{"hidden_act": "tanh_gelu", "n_empty_slots": 32, "normalize_top_k": true, "balance_bias": true, "norm_eps": 1e-06, "batch_tokens": [16384, 32768]}
Below are experts of layer 5 (counted from 0) of a mixture-of-experts language model. Rows are named router (the router's row for the expert), down (a neuron's output weights, with its number) and show model dimensions 96-191. Each number is 500 + 50 x the weight over its row's rms, rounded and kept within 0 to 999. Numbers have three digits each.
Before each expert's rows: "raises" lists some tokens whose logits its average output raises strongly, later layers aside. This comes from a sample of Wikipedia text that the model never trained on.

# expert 78
raises: " later", " held", ",", " in"
router:493509521520394459538551499506506481538320521500553517500480560524444451561459455498441448487512474383515553371506445565495485492580453564493456523446467604490508426468502548499584482509542559477488392440568472387470533440511525509498549540501523406536475500573523504549469507511524504539
down0:524527470572506531506442432530518565468492503443567506481505461491526493480459516494459585562412479475608515526497490410478494563611464485619498552468489510507468542447583494470537522412540533473645519467427463577613501497494556445581577499599524543566501541544508442442444537486513604472
down1:540490532515411494385545563532479506551482406466482396569602493485589499451528508510500526513445546461521482496497495400379575486466503516477518511438537474519445474543392561507476501494519521496504516484462499454454507541396459473490597488523521452439455497523506519376538548500420504519
down2:507508497476485421479527503524600444522439459593487492461488507517523572555529457529436511504483562499365468482509590472541520553518482648533525393505538536442470478485441477485385545481480519501502474487485507459398405438503571550471572495509488434528485468576547539539566458646449532488
down3:457469439517497456555532491455509497506488531451584491439473496494477476478420466558466498494564592482464468446509503559554423491501538442463508498488493528424475486545515482565418507595448494515499489477458542574459383584472506562488597556534425409535485459488452525593565336512480511439
down4:533471507550531410562576566443500435485578450539475578477489489551490489556511449459499465516559510470453511551425522475525460506480484476529497598419473510356531542508541500468427498449533520580426596508418471512472490455515421532449623507518486526448441461449539494545537416604405435531
down5:498549458547577532538348482518470492478518453454583517508471425448525495391525509537432481505465560436572530479478494511453461626580502475462473528548454457446526468440440471496499491411534478565446479557417475506481530575512469503442500541555429521536464427562480468527529463542476662498
down6:573453535495503449482390580515514526511507482540545523497536520464513409466469538500481422535475542506540494412552512465456520464486467573575425480556579463483554479484540494427483512444483482447459604469510395575500413426491578485443577459549595511490488515480543538555464437538598592553
down7:567474504404538475592496521535435462412534436523416539543509385542460511472479555472525554488461548594419565553458506521604361492496483546519561448471443467554539481455462597439489496465544511544450469480503468508544462505473525574400449538547432459511440473534536460469504480486469538558
down8:489484509506540432452582483441480502430597497492483463480419596495522508484470365558568454489504550574405461544427472566517565468458518537416488535556447507509527417482459456420441508542436467452510537550496561547414501553464566513409514475548565407535422491527494443576611468529483448551
down9:431541448488469568451455412453441531557473460429549463525537557431634480506429602478415565544419523480543536500496464469388460500539569466552481522492487467510374458564543473566536516481461521442564522496475489527540494537464527474528548456547463549567558450621497542433583545435467493479

# expert 83
raises: " other", "ted", " supported", " known", " with", " rising"
router:524575492492487453597515461513508463574459500454489517440438534462492472590515570521504520461468591507546442386449404469550503476541437448495541591487583502487528493447521506543570568483473506489525424565524493443494493514475456447493540471557469456458494454474438496478465512519556552529
down0:471426481536474520519497495464562524362681551525416553571515528474459511505569492512481383529496489523496500502506530443466510491452441501448401454475538603564466443534472495429470543494513481517465544537488477485413533484512482514474505534545544445427471436486511465442569512513530473488
down1:409546463567533532594592480540477494572656466473586507423485512443482534507417557478625506522404536467505445522433511453527518554516459425563504618530512508548523558522492530464604509473481503406548521509555466553512532455517507543472471479590401571541511522554578564421445513466538502547
down2:471472493513518540486475500504507520501687491550387490468506465554525521469460464492374465481582512432411582566504429554588436453393519502487499486476522465491413497497497484425508478448462565489397488503536497432443556540513490558554528447448517607508480563475469411586525521511560538398
down3:558530491477475466493481538450473489487709495585407430485548485564453534578455498483488446612574449472457497519466526563429580441528473514463519410469517495482465484536484464464556556497510413513490481547526459448483532485465493462539493465450578504500466461522477515520518476553553474452
down4:529525534508488524467459399444494410464490542500493584544512490578480481511527453401465539507436509485553535431485400517491478546545419442449595425431451457492504495497523506555469566479472413506551505534496505566564474488602550505516497469512479533461593474495472462474474471519572454536
down5:444509534541521454483496440510468560484543532475547463452482542501527476545425510539501578547505534470503499555447450509581388475485521561488542497496431451538553577453424565514531470446432500549488531544518541522486409497471437532511414477527447549478552478490479497506463541550544457465
down6:557482532412455526555429455509609528561610571531558526419521474486502505513486530574559436470538564545599444464532438418460444464559517531507552506511523421496534663456542497481529452500433496394506465535477609484489460537507533497522496485487505573480574485492525611401567476387523448498
down7:433517490553476472485527419510444437600412462489473590542565534398574460562538446505499514583534465509431388554503550543574560411468506574541504505496510557490567524534500519558457553430520579500470458604477521470381487465483497517468579547476439419473445492458480482606614461509476420508
down8:524522458498581497544531505439510472390411442525524406487531449552465528479549531477532514467488561430566513485553629484463627501403544540464498457615511497505533490503581526604475496444549478472542490540465473586544474540459606498506526451596530547532418437516480458448517400488451432460
down9:550465488440503493411500535395488600457509525415447531501545493428519515511540531460476375423529434477521467448603467468458545531446478507612464541523556491484470441539450441409495443516559564471470539496633493470504431487461505460531546508531535506474479488424540560451414578483505492515

# expert 61
raises: " G", " S", " T", ",", " V", " J"
router:593486544506428479536572486464474469543401467404454464511476474476458504513565451506523467506552582508571500437509477532510494487519508544494506580467452530494425395443498557489490579507454566535573415451534453453472463520543482380458547460491497428486371534448510579504576487599512447538
down3:503570520502511592560579456501480461531449482441514511536503515517510517520505529439469533506545503426485534525608629555421468451480546395508430525533540567494511423486430458522547440510471514508538492546506413598499492465592536503507583574527531480440407443530494480527473475472567499525
down4:550498494472454491477522563441570536493411486492597381484441468591470543515407618476582549453493541541465551510534549508503563516443540504481529458538542575492555503484554572485537561403553510502561517463508462446475462434474493420495548459503548524589570465442605452510503403498534498525
down5:496521561495496474555492448477475507452401513531528465551562546516377379579499513490471533558669584380582629460530521604562471485467485439499598493528439451479528530388493494515461503470493483522451504488531353601478546506492556526478524425485549543452538544460534447521523443429502501412
down6:432474424438409497600450444495460471596512518464504559588491511508477534576514486559519555463485444557422464507501476571552624416520502549486531476557537434479527525525419552400471528452490498441465496486435521507568519624434519499582516586496480531371552448560559462510597537465484534538
down7:493533456517536488518498506569533448605451504448500469562520479510402516558418550418537463501482531472562489544590522499482484480556489412547484499507508487513556514437388466440498467490470558501522500481533402544526455400504507480476537535554583546517404499505559546588528498455497480605
down8:487522542496516533516543485486518532472592498471514468493518451423474633486509586452419471478482558482523446496502508432433541491580529486527549561473505480526511470483494507487521404544562459563470509480521484420547588487589516458527492557544473478531586443494527530442459511427531604524
down9:494601533543498503511546491456582440513426510491458449573483428479439540609431476516518494504530511540465572491609512603524419509492525460564582420479504531470492477477464488465531436574486618567518501511456480549474518406525552476515550575550440490470461478509484462484432549400580546477
down10:480423502464583454475501501432396524462486447485526640497497563561525402461517550529518530556605486451426579437485481535447480553433482489431489603411525475461514525478559433580584571511569505518413608499506550548508456588474507537568506455453520498471455611411501545541496460536497520428
down11:449453474441424545526515428458491525572598529510534561474535490466562465370449547518464489557451395579372578552406497484433428535556408387481526542494472469501501556553454441549484534513463418537504467510450502496536488597489482486461530560506470503517578492533499512420504422473487507506
down12:520494552480531465516468475583519535479574534394484439520578487433500461410390500465478510556491479557472532634468547480558581538495411468555461576445556526510570601464492440437478456562462508612558522499469541542514473461513490477499514534523530567498563529475549574533419449547482443487

# expert 86
raises: " from", " the", " and", " of", " between", " for"
router:495480467519513476562599459509595526625324420515482511402503515499526458487452511497445558528528542435488459436475429596524540461513466480461521565468505522491533470504468526566639477556498530500481436537536487361462498498474468511553526516559522412557533494530447488487470491482604502477
down0:521590421544470481467546337508513428544560548444488515496493466399508548461450558460513566570589451457520551540593514432552454484553491426548549493483473427478485584508527479523460429478413482535509519525503437561504510539581399531568510434480488506541512429540507474451503463431538499398
down1:546595583433418430461527579567501519533545500450507527412468494478524556517464470552472471520453490551497579492586491493410431551474500395524577571471465371557462464411549508460528572548407583502510575442501531454516526483585518461539499532513471521486584469426530408511420474504482531447
down2:536506566519525509502421524461491561529474515583439604500483536530473474478481539573423471428494424491554479439501443501461503452519511524505428541497537410489523510577541453479570515456522453430507493383568407605590471482532472488538663485517557525483536480572592540497426450529537485522
down3:429494482490505534556481522524586483543573571536465488387494533530449478576400479534573543550610480546505553469552485444504624527412538481490519530556591408490571436464509467484552493503584471396489442435492432547458451550508448508436448463489556485467481526506522504472529463456562533483
down4:508577532493473531445557329459601498476540505502388470567471486525547528454523480570479520427568601458598575539529524502523450529403591475535406495541544420594523439501533525469504487510522472510482473408507463498428573510509478499537502447540511573570533463450559491475449503486550509474
down5:507457466519476509463551426592551403452457539497506427440503562618524409468544522513449498535515494462514565457568578497479556410408493598477511496544564454464505467559568544559453458490424474527478622461441458438468495597497531475478446468499624518540479408523419516427543424468456416452
down6:479497475482413525441531496466516564418516563536536509513509641517467443471479494447510473516516469483416427493433487480505512507587502480552508450500550522520455551485483428503537413528446523588462590501531451600477450524504589539508466530572473484522461438471499481583439517463519520432
down7:524433483560546491521497496450432498560477525504487494472425435500552508529441445533592509553464504511558465469503487487610527437472554504530493574463520513363569567407502530516511414517536513548532489528526420553419417480514469508563497456563532453561427453430455594474503525575504464494
down8:481493540557529476509561443526543412390495462537527474461477540562453473453547424538500434430468468484508503444469544552515425552497488507467416500554474579592521525533570503496471487426552444547519540515430449502475475568493479514468444430585504428472505502521523521582510449560471402529
down9:497534498456483508427487406504448434423500477428457493468568517531542498454496458456482571560464481502488451455457588428405389544537592486517447390513527523478514529485512565564501379479432571534476633543502527548508422596539514582514519564467469525505507466575489494457469558484559416424

# expert 118
raises: " three", " up", " four", " a", " two"
router:487476539529422569510538611526499503489388462517466538488454395514542489515544504512522455484476497487461439446532506518576466427508513476533472561420548503446474541602474566567515454546495621453474455528542520410529536575473538482516487518572490426446395456508416525451526546440589540477
down0:571558549500501545546580469445505557446594492552439571521479587477491439571559546481432463461589484471523508427486493514528451517601630483519508509484519521456549536423480492519450491507485546427583529487480447510509557539481454557499528410425522612450475479546484472532517558552472424566
down1:434421512471501486546537448543472458508465568447504535482536513403564489529442511450589618500531487481451465638585511454522490522499443450491545495438541503628606515429535459430588506509419428528523546569444519528509638498525400389522553442557577544490481485501491461537484446444448569528
down2:532484535471544486584460500546520613455496569456538577449614572466469494478591526462399460489528458344521527477463461492556515534475543519503485484516446456408512462492442474447455547475440472574537494537504484567506485565452455562508502541453536516538533496421496498571426466532402513434
down3:556469424426411513545499585524479527527540472480519514575629567469472471468470443537490550527493443464414567539476470503413473458445430499450530591463547496505550482440460542532444437581463504622533464565459469499546454440526543446550466465521474524494507551513487520444438486486517545482
down4:515534459465455537545438383519539537393564496524449542520470533476423581573464507497443453537486485446531472470478420518526539570548522554501474588520499382527506526394506511483504507472567520429505501500473554527466538557532453547532578450401567499432543500459575466516587467482502446547
down5:490552457465506544490458533432566559487418533513511462534439550532495516456428539506561474501440527515390450563452481468469434507538509471463507551551549459470511469407542536493567421531492518504455444592457523505564450487488464538540442469427594560544446536551552490499439446465586487525
down6:562509454480503490464536461478524508577448421431403401515515495540389466541501478499450539457441527486477572578570486600510554448545479500420372432517462550604538546555445438465412475561483407541504530478426509469511506467456524499465484431570494496489415444593532461464462599472434458551
down7:492517490501438553504464514493453514443477540471497522488494493466467506610570569392489474469473440526506484547479542479481565542534530590508491493457534395451370405529638507529423422520550567475450572402581477582561485520527442501524537514490533542363504477511504496457554494557528495462
down8:499477497402497407508510531340513470521531521497539554502606522422436490480441493505536519492494470500473584500548416583467472447438522455477524372541416520393386448451455424549436495461488579485486522466633522454509521417540503502482495539451479392501581479475474531526548503437478567408
down9:558483570516444495499523437520501585468526571525522489497512424560541520467434437506449416534480540385454545495459484519405521537444470484520499560600474445428428413552458437523562624569446470482488485480529542572523471499485529535519523526467506449479497559488591512516443493420493554558

# expert 5
raises: " |", " |\n", "00", " |\n\n"
router:459498577496452429437566548487449525477462430532484523462468408566465527528484561478494550423565550557482468382493468559618406506523467610501487531493572468383430443498537498571521529558541489470449441471506487467525532468518553477577608463518495393434550436506471507523530585476628443537
down3:583521519538578541482532538526434505448427567492459463577453496479586523512598504514464543549384500639579568485553528527352516573557464383524576458534442415482489522416512559416501440491410523525458474519471477591520466525523496437556494507424523515479445587564455486432456637551571513496
down4:549587529496467540512588451541490530566603498416517491527480501513553492469511448575514518549504540569604460506475447505516546464442417529451557386443507499388496518485476492492565475529486542471416465492452433452590562504588554493572577486522483473472476519554529484504515472374564514483
down5:504549506519414534497536484552523532439339509534413504519530492565451462494468500443494495410580507482486361475509530425483490513458585545597403510386519560416528482515495454564400424540521448545500406555526472458488518480532472502528557478481476550559479476447393517524510554418422485521
down6:567512436566438557499452529454540471493533584438536506571477585418460559443436497444571329556580476470569414505563520503467488453483452443468501575469483505442552492549555472467448416498415554520424536514484531469537547572483483447440498503577481572435494461586519506527562491437552572511
down7:518468554492509549469441537434499520484377587467510507521417445520487509481487413451532444467450416489564414468429505611431581545530554439531477473411532537558445525461490574481503495482488586510604486497546453486443450483459497409499517424611536519473547575513523451479414471581545502532
down8:440444485469511555507451529468420520552642469524598487533475506474504507473569542460517516510527529584485588483404593561466383499512459437442606448532460485544444476532469562512523510450508489473507588587599480481469512414515521496398527462478559456484560584445510464455472390518590478459
down9:491544489526486539530501517506580478458525471500527612452448471571493471524623513546458553513516547524495536445499495489432472534527536573503532555489489525464546525440500466571552488477562443543555560496434438573509463519395455558514534459451517575472450581411459590526451539484406356469
down10:558502529497468424556537493518454478506569488517481550547450476524550482431526403503488500621478574458595570453467496487512510530518428523516550475512497566522496551479524432386543437462496557494495414501401387505495533432594445474516529495579501440519378532493570507477476612442553580490
down11:643478521391469485528430536464520454550784516438439495501587547465587622515508447506493542421521555500486439564474508426541580463520501503489542494443525437431486513496476487500510485417472472509437627467479588513528589490531507448477504459505395526513475471499652447447522513525501567487
down12:516390551457538558587431512444599438462485481431485444542461517536565574497478459543512395480460577491524574487419494471472501493471589529541468612565496457498482520508429477429527538371449524491586541450454494459493445560439452489379412475524482484519396507507588469488480478594522497484

# expert 31
raises: " in", ",", ";", ".", " to", " with"
router:503531502542477473594508480483559501544339484515496488459508487513483530531465500481481412471451551480507449413457388567533475431533454472484522589524531522493504494463521517578588551488536518484463348507552461456462493529576535495561526525554495469483454453515442455539468505559543533595
down12:558552374495503499539494529520475434533506489516509552553520374445489516457523406424603498564418444476596531594493539480449459433516407552530521570388631433491566543482513463519558512502466474466479482559502379481557527483542537501515499429485482576455466487537580471403531480483502441490
down13:460552558439447502497547494470464528496485462507521438432576511474510540487485502504504453515526529495546585502436529554556485584437430493510524405553500495511505474461494480524539506486368517492509374463511545570490451499529494541498464494487497407679560482488464442563488521574489446459
down14:469606543496443497438532421408414534497482577509545445535604526496527536517628534459556499475530418495508495482562445546517542536567415493548515507507453458498506423461536521517529455481515489505547439463518417570518472500475590449556547354548594508552539554459607476477413480410518445487
down15:495442472513512597522530454507511528542480540471551500564493485464520491439479492591447572516471527388552566524456463474496522504501563474527435438566488454510469526517489554541520408408390419453551502468521491421539556486467484453501544492516493461461477492427410582446524499591508506520
down16:515503432498431520507494462551576448518551542560489535475465497454631469473500457503468491552531473460525556430545482481468535572552519453522510526461542483495516451518533483486447505453525514499610546517543417563506550539577450477572555443531447581481513658489557450476456558505483526481
down17:494521478425402451502530481503521465576559449507522483489507534454535489426367504534539451569547558445480586522446487515464485526482576490542473498520464510509531447481517467537623481462439551509541522460585493465520569460563510476563436486452617543497516538579583567455432570493614509513
down18:488493529505584483489545474478537466731582546480502510552577510476458437498483506472508553484508458472505544525496459523434527512602498525513527554439529524468590574548507411508541498454451481519614524523506490488433498484500553465525501527453448564512505509532511499490487515471484515451
down19:409469397458503558486557514543473500538563533511545415519519564483497533415506462419485463511476445412546484551527521446458513472518450425558483511488571540512509521505466448503469513476425485538458447520541440565506418499581501465492447490529512534560596534481519467475462511469533489516
down20:553507472424442460425521481513469457538490416558424473400416477498468532469479605498536584457493505561509530547477541505588515456478477491479402450519523469533518529505505452499491458546444625490471516410482536593480581488526462489551519490472519459445468429449561492486569568519415483517
down21:523456493540527481399524373393569495440473491469416590467507475535543569533489558532565547450511457537538470509595527543510571405505597567504488502558487484464533542498544460606552491548577507432622525515486532468515427494415572461553647395602565499470438392531493479474507424381479442610

# expert 3
raises: "10", "11", "12", "26", "25", "17"
router:435403526481534494559445531499572518534496556455432495446502552574425560587493515520445469491474544486545557461455432517545538413519521547467426508567489454552473540488549431501528446486537494441484498448466528507509460479476539425476565514538586427440500494502567475462480450502538490504
down1:515438489531551585521469521401559430556417450433490526502582552616521520399514627567509541422566549494485586499419510491496526453482574552449472516539486498507577564531534416492614524458547509467477451514437493472547422537654498437461468502540512552444507480458442578451488516405515448434
down2:376442443516414537480540524457502512492584561512563488481408461586443471506488470434521495495480528507501430511490530421530427477489510523444511503494490457465484461515519620540517579482489461452544585482524501545492500434478477536474513425500539495512531477497541547523545498446542455506
down3:446553547538567495584339500439451450463742476526460461478433578575542519569433552593523455465481499538437433515540466548542455538577513580459470497530552475572429478481522420562505472455530590491535630534496456482545433477532587486599474516443387524503467566578654548568480455539548480475
down4:524508505556431492478473476499516512416481535605535564475483491515460488485439497538463519508566515450576567463519537467519383614458445571542447471558550571431432564510574525378449493626489529506444456527502432497410501386439495599534477533392502580504451531471444477438477551450517539430
down5:449456492416417509468402523402554458540453547607590544444540493471583435456447482493458515479372523502520544599486545449459531521441502579502457487509438591456538562429515487484560575535579434436483446527457402488493517535596461548500451506449543611534459551516522551531500541442477418381
down6:535504453485451537416533530537521449465387452528548467513549475433486388443513496433518466511506583445486546491508494449419558562466432569555506548559499589426546414540544411472435499506518535461491451507468381458483462523549518432510524522483516491415488529445474446458489556428530439436
down7:510522426441436432442514461529558442522586489553524547588511568420499554460411537472547494505585473533505591578437519403555409470402478575477527439514525426558442492554516530546388476474545490497531568508476447513505548412510540509517492441409534536521428511557573464477470509511471520450
down8:526484478461435521497539478555509499462468549367477517561563517453549435514482486566548490526449485511601486488484530453504467479463428464475402496420483547556549531450482541435569449429512473519562506503541460508490528462475572577535467501570571561548518587500617528531465498425397615506
down9:553495515578489461475611520503506514473287450517497503564533453470452489437584491448509504481588485442536461581515532482498547550419476528546552505460440487416504474470528499607533490515514513596510375463535458513467570531435433473474436415492476484542547416468401491492573515456353520507
down10:510459464593467409515515518458454491490481438471461574502534518539522471420525607495456425515516565504406436584506518556440546466484527454465424554485600559499433457508498550437491558542583518474542505525582456519425452467517519529522531512564463504517526438455382617456522554507469540523

# expert 102
raises: " |", " up", "19", " to"
router:379496544510536446494466574515467531483477417543536470487564546496499557526571512576533528543529588540484506411511450570500519474489523579527368464546451562503416507509506554485538487526527459446404466520504565473443493503518558473559629478507476413508470520473481511514497498573551437497
down0:434521503566410442569551560531494480499479548604560502541345514557496413522466481436514493532458510505500440482432559498507491573481519492540477477484495552495473458407553548409504481521525484497515490493568475479463519439568444444605543414445505556544566532450431498446492512458488463549
down1:492492493436437476483495541532505452469427472509627536527497417460493472423491544570486533528524485464480465525473532482309482608517453412502567506526462558609501546470489502471513468510498464533458465519490444501422513492552450510554506510485505490501631570543481489462502557417453583529
down2:580549488398453542551507468571448515482532495540508564488547477446495563521509497572551555387546476547530496571499491567500518538471498443498560493438489482350500464495480506612504461513399447544584507503502537459506581552505612604476621456410506459471599607594581527500524486489442568570
down3:583508454523408432506489525483444483499315434538577543546402459528471514499461452647556521540559509542423423554498500449466605550473574450504577582606525477446504498365530531465540483580464514534497438541511539524569534488435564445538523530536513440437501540494423519479537494436444564551
down4:505546484460426513512554480468552422448551494487508449487399576568494472468567498507582404621546453515531442435518481494596503507500492544461438543595484431525491545428488498414546527433515598523536553420481429435487429486578468495445453530527460542531429413497560437479506424459468544544
down5:502475518500460478536441594442474488510493572458502447569513591362534555510530486490506501423427443528445401481528558463563489505529528470512444467418494538510540519486445496564579457383499481554538578493531489483465473445499519606467427524495487492565467419534566455498492458556465479512
down6:483552431473535534534494521482393430516484581509561528487467518618504528458482497532500515538555588502487471455531541459577601447485512520512490594535563529446586428500514475537519468416443463437510560497478530544437555498527513432523519522473554523500371521555515486471573508492559518501
down7:518590554496405505503457531500414482456447498557543408459486566565550548445509572569569548525592549577451548508525553431605534520569518541523496545591477407423540513505531432542502454444459509548514475438529514497582549519529495558518514454462442594485424522572500418413488441534448500553
down8:482576472380552494492537486489588449510553488388448410441388475569390486475501481437446532542612480538515485471501443484474391437558392405429577496516508437556471511451472492494456491537540623520516523487444487524433496436490551464523517492446488476475531387534527579554512421411515420409
down9:498476549464466567561535527505464538490460464483569526531478470555490532470552477391516447505557473457488496509423553550504562543544504517537491530498508463510556525478496523547457442475439459521516408450574456490484527588544556536506503449466456475438483521564501590431594399458481582496

# expert 93
raises: "12", "1", "2", "11", "13", "10"
router:429479521547430392576544452497512510437482549534481484495468510475500546591546495553515477493511509563489518466454423514628525413460506428527593500437556511428457443462440502562569568595544625469452462505529545406552530476429495475500538504528532387515479434470515474527503512541522519484
down0:438509502498600515544472472494483483481846550504509433494514545484503551472431494487515514559496546470549468491495467439475530511523500472526501479500528470551432508495518548478509574530519502539479692485462473526511562503535431525535493558434413484487481456503663506476470464517514511428
down1:506549480516554476507469549468480477561563483509484523443476583527486500563514553476472520438459440443427520547488491484459503468562573516456470536529482480615579509400432479545537479492568449425505589517445510633528458522557498577479418526418483507459467524514544469376383493563568432423
down2:521510424464452639529529458507551486542448499511503505453519476579380459473543505520555504490468480523477514478481424410552449495542545551442469502520509481450560565474553575423573508524535395523524457491447560532537528492500558525436461462471521568492481507570495499597459486412517491425
down3:493493487576533557531543579437516540447414569499457542462503489539494525480548511441430487432514433532394508442472522506422457526627517543553434462495488515492523531477467511489563555479597430559526484496542491484487503468507502619399385400494490504525579554457429502487495505456483419365
down4:449501461485509570433489518490463492514830502501461540475519472477517530511452507506547509515485527452532490538443514367495508487472482471471481439479562526530531443520484579469463588523499507426475623420481525537539502477498516469507532560441545508423505436549638506459480515478578534492
down5:526446441440478500430371547471555522521433443425481447471607523624453480500513511543558529432515518497473550522441610510613502492501542625446500488551537487509524469496572542505573500600583436463516448519498481436522453465489555433409439414500459526581477516504479546537449429517395478459
down6:520477497529499466480542418535465490476722492458464512521506579434622496541409464471499472492542516502514428509435461412474544512548447496472469501507517494479445442486408536504450500461581516509528618459512557512554589525508572449570590596464522473453474544557547524457457529567488486511
down7:518541449474517490466491622503459504480418425494495504507469528508501506487608563467476513471471426541452459494501557499424498433559602453480489475367492486548541447437546446593541496517570429502557453583553510538425555465550532526487483504477520527508559570487445585444483490444575480489
down8:439532490442547484428464475485497477501359481589616569457438470603577446534536514508509595457458455457389560448559518535570474443523567439485543533515562452522451510505590569512446524496540451466585392492508541549503451414503557496530486469429541493488475496416468497490476482627479488452
down9:438493499481500542562457512507512515549788493416513517494552534524480539465441535407470536492534536425484483492486530486490478550519434513464485458512510561517433462485512566507518544456483464530543723439502525528487543470514495580462475544509483504479520468501574594467483544495516471479

# expert 63
raises: " resistance", " cover", " independence", " support"
router:529472545530453474556550594450541493477321442455446472519490491543384466583502517493478441545491529545495460428473465631579475441508448431526499578579488593443535476490517423513530501493493528506497377507484467477485444473448520486427516519516531406581542423463448506511455588490549540495
down3:515488543431595400478494574467529488509494484554494508514483562570366512484529545429430445483591505513553494514547382474485548479498494498417577494502467404428501545450573542518469485472486528500460665416531534513408499467512582484506468505498616576489512487476487444432491483498550503424
down4:534489509535524419535559495465443442566578455469487521455471532424413569407544512575436531473499470503473497492519488464514443555522512484551391512453543484512526542548533579461497500461501494494551712469519541530429511444564530475476478498557588522408437507469458504465552461489463524387
down5:544559466529457522470473572454450548536487472417541479500511505439424543503507471490476395559480488477480505563481536598423517513470554531560516488488447492425489539666481452549525577620559538548500365463420466536524461476450494471503590446585375529450630427534544472477431512467549608506
down6:573495553442546499540590550491492454463517498520486522501550509551503543508496460437524543468476504611546446511549457565462446514532430459510404534455531504478553457554512478500441426518432460511437506458528447560560485545479494545531514428537441501543539575490420393463452433489504522516
down7:534404502544497496536562533539434542501617531529523471614472475424494500493459541501439468479592494503522497566471416420489411521556495486480487544451406473525511486420546455546512560451395506449592466377454626485503595514491453444514564442499492587490481458447448465532517480470571561556
down8:528561428504436473468452473511460499543544534478583481547525565485485486559507519506548534527477518493535430544406561511513464596475467476466629557471447509548500563505475605465450551549473537493497439478478476462505472447438462493449556477492445556644552499427569545520581429513481502574
down9:529485557472489508503506548550520588560516552514590475529575476471557419475536426519447543450533534503479563512475435449427451436557504518480517484469523560506478582553564602440425543484464525438428504491544431519588492586495452535490543558490559512416417445455437510451452442510511519502
down10:477413536399518527528527484508467502515507519393571541570504414532463467465608551468530536506463566549613479556362479461422471527563513458520519500440465463523487467575532491545475531523491490457499522529602420457520552534478491559607410527520394488518508482482482471479416491481539516446
down11:562479569492526445548493603443392515477511437491485478560425509502481557524640487544524529520453571517497519514532473473467494449524534524514441499433508475542518436438523585541465461447567543552505543538482476526474521575504557450619425570491452481426545613472580470548469457466459477492
down12:518518404509496550561543395527547465658513550510558449430443558471599511542522462440578561507544520397567505440549505415471462486503458491597517544413510384564506611555566574526498483424439514527529518484559469460602485469545414569584461407427465558479538529444549516454474477442487476482

# expert 68
raises: " Notes", ").\n", "st"
router:555514579500470522473514496534576473475413468541483468548486543461446478574413562638423493461510580469541506510429447510538462338539554439506498513518419427411475475404559467413519541461483461480457401585501539401449450612466482475546591470519548451514558463485411535567550491527524547522
down0:432513418492520536450467444550450444435445469515548458513442567526561482582433520467468533558420437518488560456488389501528400401480483578476507396522506536496527528591541508456577512468499519495522472520496456449523470630432447591478506556582547463490529545470576482477596577460424565386
down1:498547541543469542470517396487573540536584436454457475513515566460433477473494516458398509516468559473584462487533500493430508525560575447555530504444498426528593431501547495613402536574510466584591453462445414448500533494491536502435443454501429491544499437459486497506499509453447546552
down2:416429445540526518548482477523590485469523500404470479492478472465442486547541544517556454521549534511454505473475444519469436405553489546483453565527474464563425593440415569516588554520531435494540576559471406482616488477442517522475536554553457595474468574510539448588410527560442430533
down3:529528537550469455465496580505558505509512503520501474507438398489487478545503474454508509515478478437525481395523476566467388521496604439511490466452506468524575577505460596517389502425523500457480472460530523440563511382534521487537529341513509503431525475535456527495456569497553558624
down4:589466534545477585535475450443466514409458466528396561617533475443438480454541404439510501555460544456537547576517507489441478523581510500508498511502434460548491519505508511567518454487533550504491412547510348521460450352403465546544523477491495435498556457524500565485443492456429563593
down5:594532519504389570516508509436511475460486592518485459520467461521542500473571485537480498535445529500491492508494536477475503429521471461421535481446526510558542493533459512603506551493480482516537473505490501376488517515538472480468488368521484431430458442505513423537549508486438514531
down6:544492495452600463411490413582502434473416484545530478536467409579485468525448440549457431440439521470491521505495505406579575475547422509458455506515432445483515548429391528457554618475424448499507639591467539506471496502486486515533493535545534554531509518475509446513473561478526595566
down7:468486532511532493564519519457406499498404471600465389595518447454526520456521494587525487480450471464531468585487607446547595472489471487498562511519512538550467501480462477567470410462527528541533453487547506434447542549461536437453523503543604391536500466533494502450449440510489558574
down8:428476433529502489481528462581545518534539474507552565505524474525465567529498554516482407451412458537488440489509532441556486448588549539439552567441446562524504482524458505520586528462446532489577579629415481531468497524435530546559502471605496354453520504520458577490501592547518576477
down9:491493500469492512579449514535519469524470445485547515428488472498496526445473516498480527510524490479550588424556514516476577552535524476459501526470520538537478521447524495477389491436524513486593504390522463501499500529591607395492455418477579536561488475536475550553397571514515512514